Below are experts of layer 5 (counted from 0) of a mixture-of-experts language model. Rows are named router (the router's row for the expert), gate (a neuron's input weights, with its number), up (a neuron's input weights, with its number), down (a neuron's output weights, with its number) and show model dimensions 0-127. Each number is 500 + 40 x the weight over its row's rms, rounded and kept within 0 to 999. Numbers have three digits each.
After each expert's rows: a language model's description of what the expert responds to. This comes from a sample of Wikipedia text that the model never trained on.

# expert 34
router:448450499436465558527520586465470489460510537483482537443489579423446499491553531482458528461437504472491483508564510478436426566568508488525485494460563501476479468498519543511545494540495573458472504488431493457551498574495595458472481511378533549525471456508495493558541568487479495551467519439492502503447442524435518454459503486462524508492495505524495535457498443523430495495514
gate3:503606456516501565514477505502506505524495443493448510497501522515442489489496494534533523489567500420545438582445490488459490460492402468577508500559533502547517485478500436522523555526522509513542480496471495506492495480511554538549529422501565428436502548491534481520562577523455386517408484428543508497512510502496509482492526413526535460506502510474535555521473415475498444507545
up3:491489498524555517518504490453551588539596536477534468575521493457490465547504515464535533511432475566468479486509429565484477492487416487438451544532544525510498435553558456525458476489504532410527467549490498503504460515498472472507523429410465449432420480537494529513434505532513526496477526441511467530458614430505488507491527506514580533507502511457566514541498447506495503501484
down3:456571542488519449487549528501529506410502446489502542513492550408484434447480578594496504478510492487448514476513533565401512484463533448475492509534472493499546511553530523466552447461514516468503576515476495532553525505503556482462493506430485567444468495477492550460412430494480544454491532443519534538527558450493483458489494442458499460541496456490450452528511409491496429515520
Description: The -ic piece in words like Olympic, difficulty, Pondicherry, and single lowercase initial letters like f, s, c, p starting words.

# expert 31
router:453495522554520591511437417542506483495478507588511518456554454499525502511488569552478475501511453487450516495572506522397507565421427458451477551405472561473499471513562483481557500499514482510486491505542473482524475454521536478476471519458531479460517522471508455581521538520474468489515551588517529517539604490551443484532493526532547533528579524481511462525451523537471516513544
gate0:441565459512483605450534444500489493485467469476431473477529518503530550561503550534504469564523498441439542502527434469516430583479527490482519516562571540516548511497476501479553534459483527489486504471454440490509522485534563494517450505520509526463565561481465462456468489525414522427536566558519514398508545506508436488513414494527507563475469521473477543540490564490487478511562
up0:517517566490411461470507584594544483526576484472548551440451569514488441541535464501492540425534527524529453536529460500546486471513479509489509524539471459500533483461460473502502549476514475516438520488475400507536484549532472489506463559481596509486463491521510489478462508483500550491414465493570493517565487506457418465460502471426425492522540520500480459442540447424485488492448
down0:531474512500518443508547557482517495484523469461565457460490451529478520425536492487474490462438473506539470565504544484515445495500490499454522452534434473535458512513522557535518441453495577526494522548486500541525448607490533554481462480552443558459467578510492453421474521502527521551456492526560489490459487520474488399500489570393532574460444507489527489510562514514457495462581
Description: Inner pieces of non-English or unusual names and words, such as Ze-un-er, Ka-un, Tvr-t-ko, Jo-hn, plus spaces before numbers in tables.

# expert 18
router:514483469546493509504505438529490536548488442457481440522479582479442472557495478451506485489539500492415501431593518399528461511425598495561549443447522498551481544579509472531483533511520538535504497508546588443509537478427488487522529515474456463470477512554516497456485545449471493448579513511508470462488441510489456493486562500504465476447576532493468530466533437535532533514482
gate0:505543513481464514544504492498477545578491486453542470438528525467457541510546520476511513519519509510479439477432513488508528520443456493549472459539543553454487503510413420567411482483465551506505494508456547610484497498476431547483577506558432474512549432429513478505502506496485519502448481409502566518537511534520459578541408441489504483467462552458582508504521524523491497523525
up0:448561558567470476555497493537427499595568426511523514486467544493464442463517507476455476463433515496494455455475531497540489512460449469508469484519468514482496471489495534481436549470501479582443520512494549565476472497591523490477526443554411448487548428496538524523513566524507490490496467461505583519544546533514500554500423442457506460441531511452576563484468534531518507463497
down0:486515548453531558441520471488503529560477437415529490434566447478531511471501453453500517491574538506544502449465506464480415503532479487491525473568490516452472489482515534545525510488555548484457513512475560496494525544514522494525501539508506472454485489438439486477462471490476558503487414520484491558577520498527495532322497456488524418493461487545566508461542519472510551428477
Description: Stems of common words, especially part in political party, plus work, art, polit, resident, istor, event, issued.

# expert 21
router:464496512554506513469461411558476457483510490486492520480520544461427508531540538498569591512571507559547532440520546462589446526495536548434534461448510465463457553486441488467525531445490536480431480523458512444500515483429506517539535509591514488508493548456502539456511575441488492454535556507489487472492465430446493461475506566543475514421504468412542492485518485487529536465519
gate0:513493526480610452496530453489505543574441465470435527469436550511548524475463457546500516440507558540422456475552471514503443435509486472465535502513498479522510511543428501457537505484457533526484525519547443517578512448513525479532510516514489489560479468488493567527492566391495488512490533475411556498519447589571516540482495543516399513466510531523545455507475505455484541518459
up0:537524433502467521476445587529534494527498538501480482506500472486491423546496466538532477551466479543469513503470526529476555564532494429522488582478433563524497487522582520496503475486483503469451477470586548482512533592475546531434525511535507481492521466580595471545537461565488488531476513531461450441494521466452494440474545465554511574596484417551452494460527474504519518523519
down0:541519500447467562472520498503569506454484542544502509595506492457501427471474490488546553458523460514492563426547457513460434461454540522451517510528441532499548480474482501515482480518519415436451509590506525556563477520507479560478459519533470545466530516455480492517484427546516459441431555491479476554563450540573547508508520476449446516504481496520503475456520408476496435529428
Description: Capital letters inside abbreviations in infobox fields such as NRHP, UTC, INSEE, plus nouns like University, film, album, season.

# expert 57
router:543491516484538549458464496472464498487513507500442489515525399508513552469457472467435579495499521464550489536466510473481468509546504461526561457526487452482493509516432444516550442470494474441506475445545507456534425469489459437458445511534537476458507577480495465484511549516472538594450533445503468439503535556497434551523564432494528518497456523499533547503447441591562442568521
gate3:488537478573519521483486478460483491432484422508487551464508540430467501513506470480500556542428554485480480508470490525403460583510511489513603420530513532545423574549489397562520487470530487438463524492493491519400475530455543521516481536526488509453582469486543500486547463479478555480485442532529515501518552437480485550507474483510569549528513513508539484502521597503500482496475
up3:477470517418458471512569498543537486486462526554440459561452543536512525461529466441494485512513471534544497486489467512604558435533514459529475583475461500483503496473521551455464560550408469576559453528488502470489542448513447476483541466496504477535484472486481518491469493525508517529564566475433409463558522512524551417537503488510455476432477431507532481468469445451507476533436
down3:415477508533505502507545530610495500444457524514461392473563525554510457550508482448501516547539484523571519509559514482526448510497493517412479551500429525516447487488536529554551448507430478479536596560490491445477573498472501494483515538527497593548461524494502508533542479475530584451466536428463516489509466497494561430514482466495461472474562503476522506486531484535430474503524
Description: Line breaks ending table rows, list items and == headings ==, and some inner word pieces such as ent in attention.

# expert 62
router:447453508556529524471492468503492512518524491486488500508492479468455546487537471423542584437508518553459487475493513535494465569428504570559491499506455462524449496463402545552533528499479547476506524532515433522426558510492497610547377434514518510454551509536530499516508526543543493554463479593535487513452493456431513513505475526527494490513569456434498448515532498431523526492534
gate0:515521488485482461491480558470504447413444459420520488455562505479488538491496455444483464460466413443467452524526497489474445563467503531554549496552510484502464558444505515571532538528538544537450480498479444534523517539481553510492468486520450422490479510499552508573584470561531512490515538455441487482497535519471451565582475492350526507463511507501539451470521469472500509538490
up0:377480527515507581526494512433447447451525448506484522572446453546460528500508533544451438566471537503513381452486483502479511403511509501556500484516494527553487460508516534493497472481505484470551508448478512472562561494526449502449494514513485517485439458486534531517419495458533449500489443485423474464471412589532477532516512547547483514515494452513520483518507434534499417491503
down0:529565519520556489448487513460484533520551551518500451471511502492461470439494497497521458467537467560485522386548491481547534498495461542548521498512490543483559499506447582484474532462514517491543480461484479501478456495569516512531570507482483491521482554468480516513507554504462545491433547481472479483551482403492445346493546422522541478559456498503430486523568539536580500566468
Description: Final vowel pieces closing names and places, such as a in Cuba or Northern Mariana, plus words like City, Japan, England.

# expert 61
router:473480481441578486521537456536557495462522590461523557479555522516480544531473559543463492473509472478505491527417545527465505551550526491507504497485467565415481508445504555526508530504550523474521506434493478512450496525483491540461580459551545472497465426499479453527540480490498515501442436576460563571500557527499523450483505519495548594563565481499500416543538461462480537432536
gate1:459557508476533495480475473469551517599522473482445458486472559572512517476481537564483434513525508509519526474516477583485569554503547512584498448546462520464501460447471519525531494450525507447425562444525447476504586481573500526490525426579523513492537470452492504549514529487483529462468477490479463498463556462471466462492466403546460537538518518459469501529492434428507582488456
up1:513501510472479503509524536414489504518492552533528534531518507509505534518464482472476452460486468521419394451528549505553495534550521525457487466590537534547492498472553530576473461500577527546561420486425464553449505498442514495473486461545485469482512456451532545563435453494500529501479443457489483460480492448536567451564502505449451466445421454428526554522501510568459503502528
down1:507506544476550457444555500500481497511494546552522536480481511561494444472504549518456545514442503470540482427537496484573490481464506433539562497546412475497513489544481448484466474516479524482491540439541549547507552496570537460496435564522511440410517488486552466521566481462509456518398468486518470512533473497472395439585511452489476555472528483453441502536569484482454532532530
Description: Pipe separators after numbers or percentages in results tables, and h, ch or he pieces in names like Wolver-h-ampton, race-h-orse.

# expert 60
router:517527542538495416413534522433494569498452514476479488518477537473491473462543456537504536480458548490457478460492490471569502486537516498435497453544552540497545571483497464558399497532557547473556521486550536540544544561563562463545550491488510522468523470505438516546535511543508489477550588459438461504474474410519516487489511404499524453479436521481501476481514448459518426465498
gate0:531523539477457487458491505487465499492494463519485444483499482568543519482503511477456473539540524508442466455529490502519508482506511476459589492513499600511522513509504422454453534537538581516549462534490500462558544525565552465537462468529502394517449536467527419447482550531487497486437540546553530570532537475555460509509502517415533463535441591505527512504535396498479558512428
up0:580565544478461540519448541458484494578509500523494571420533461536529556486490559511562513513579504502498490441425524469512485491472534483480515530557509534520529491481489462472505503479529522536498432539508549514512548482537557444486401496460559440546470500538552464449507505507480482514465583539538485482518495468571535470523550475471509488491403603502565539482514433589522487491501
down0:483492443490503548528458537472464531522467547531520470507439475525507583473550454527471491494471437515499484499488517454487482531513526502475505459480521585511520546496473437487548536499495433529479530522536585483529569516460468475522463427490563530563488491470593547579438541553558436514522547449574590543533535562501474492447468506536485437538499550445462581506510564485469513461474
Description: First piece of a word opening a paragraph, after a heading or punctuation, like D in Desert or Despite, g, st, var.

# expert 54
router:482584502462497490500497522558512506451499534523548543457454474483536528437556517415461551557517514548574473460481552471468510435479504535510466461507507438477513479415503471509479515442570451515516471466557469460417509528416504525443548496472471507459455474487482490535438441577548488552494593510533495578558515520533453506543569445506492470475446491459487517550542563486490474533501
gate0:503495470470454509520454510494480531456516506544527495508571499561437534457485561431479498486471553491535504567482484501475527441463455502500474441516502489509512517559480419565497496453508513499510554481571543505425428489524494540460588560510543488545592489487507444498431481512470498538484599528449541492588501414443518551484514455523468490512450575470461504563465467509411485517503
up0:454584480518485558458507531538409541548477487516453525482484475560496450525515553507511496510410553505521501496492482544493566486490389531485481579489482503544541507485509446532476458465483471458485538488454560537505454452586515457478534576537492534516554448529496516484463504469462580500545508468444546440547535462491438574487500493530555506480397463538429474505471526548502487496451
down0:471508430489475548532490557517434508507518522422538534506582520469409547499499499534545448523469447556526473480533491442521543596475547503538530524533447525490487517538454512466497444484481532591504549544588528519471560493469483529482468466544462535416475448490527538493519509543483471561424491561531536553494482463513543454492509393476433465479533533483493457550542547477524495482532
Description: Periods, line breaks, heading marks and table row ends closing sentences or sections, plus st pieces as in ecstasy, 21st.

# expert 56
router:458539472478507507525478534384489505510529520446538493491501482464390566540465524539489505506468508564476458462593467561568472487495469459501472463502502537497528530585611455489515397514503486514438480493559549530462514550434426471513480550468504475547501453491543472571521463487522489489467452453509543505498477537545549472538463487546460543481493425482490516472542536503453443476475
gate4:404543496514453474519509417447523465502515450424466437492495429532414421478492583535505596520498533505494482559473477599491563477536475460507469521535519489563451499543503549500510516446557497486548468535513514542430468575514492516521476463456493503478481559526443392542492512440483488497543501476503517455519503462529488513524480420480491483529495535489508574510486576483449485512514
up4:467503438469440491518509484440454493543600467472521473487512514448455535480574518473500501525548478510519510528551473503403525503563508554517454465519497512613478540551531493474468508500475482512458435482521442516544507498492513476506483514458620425431506460456471407507432492411515469528544550447539444549530506459462479535523489484440480430559521475498460491547506469461499526485512
down4:455459466456507465573553468410528473566476522534506533517532539477492467538543466530512469444543544493491510479557541485492472498523496481501525484566456422519507509496473504572551513567518519579513577450541559505506491508581478464434458561572500487478448544472523540553442431490475489485528442525450528502522475460510489571571432487494495457494530454537504483472586489572447548475536
Description: Second pieces after St, Sc or similar onsets, such as av in Stavanger, plus accented-letter bytes and word stems like includ, hel.

# expert 2
router:493540525508549536443598548514519550514494557528552508478518509464545527454504551554547517472534529486530467523576451491427495564553510521483528486496530527533476500438514527439508475531526444493550459521468511548451524523551530531483488527451400460473500500574532510495581440582562463516589488476424532508516468512549475450509424521516568515556488508533531497488522446491485563492571
gate3:504519506469479510477535488552487474518508512484487503515534554498475530613467490505424492499483506487411455547566489571487518534502451500536456531547493466444507538514528473462450635470451452495504498508513472622501459490460535496473450502481526470416473436466507422511521484511527399531511441574417504533513459507507469413446473471467484532499455486507525505486489556438517511506496
up3:503456531563548436539564522513536495574515502435491566488542553447470514508468456470428487489526529508541512511611418493534425495514499504521468565506476552565486470433500496513551517477484490567575540506458454521456448513509554508495424482543509490454478447515476465488435535550568422532456462521521499511447439518481460480501493516487439543502466509493489419542473516482582452496518
down3:538514546540531510478564496481509510476459475539547533478522475525505541529467498520622508476588492497585545454434438485432526543527449513450415485533488480565500487437529527511544509509524488468463445512477424443562528520488592491509495518573499468530490511501547525438445446498550533463469479458504541516540448549503516551538460579520538420482499493473493519549550479502491568487552
Description: Pipe column separators in wiki tables, list dashes, section-heading equals signs, and capital S opening lines, e.g. | Nominated, ====.

# expert 19
router:502467530476505440453471445483509583467480509471511509532481496547590520541487522480509557451496582539446455527451542421516434467507476466436473465520543598490477530497495466564549478512482503477539454440535489543568553451533518502538460562461481489467551519476511505567525470530522517494507485474576457487478500541449577572524488429484517509571419491585458522460470518497458500494454
gate0:475431478508451502491552418511511537494483532437533541535512571451493515534575498410519502493489499498475542457474554529485499523426468493531532463457528579506459539519490502590492528461447477451574493506534419482594460463479469491570509530486427481466523494492502559520452474460520511483476531437424416429501507549518509530463457447575539445489479503514449515528457522493446535492525
up0:487420496505508457479490572481483483540454496523545560497499510464446511452566494522579547479474630463459547444507542442487554534454499491463493493412485492485507481473521441499512452522483480505550460433523475527518439498500511510494465542484519487516507574485462545498441475460476473502479548442468496528454522556483514479484498484459509421462530484470389524579473534495453391511576
down0:419542523465592553469511486548513484484515499489596520408540548477503600521463486517510557473519498551523538537486505444487509494501448539434416520458456525484498502523530484472462497498447489466504488504464487549523557448436530408509470529605495556495512557488463525520476474476503502447578514521538504555548483539515553498480534594503468525457529554543540486482534473546543505434472
Description: Middle or early pieces of longer common words and names, such as man-ag-ement, Sim-il-arly, in ord-er, with reg-ard, plus August, Char.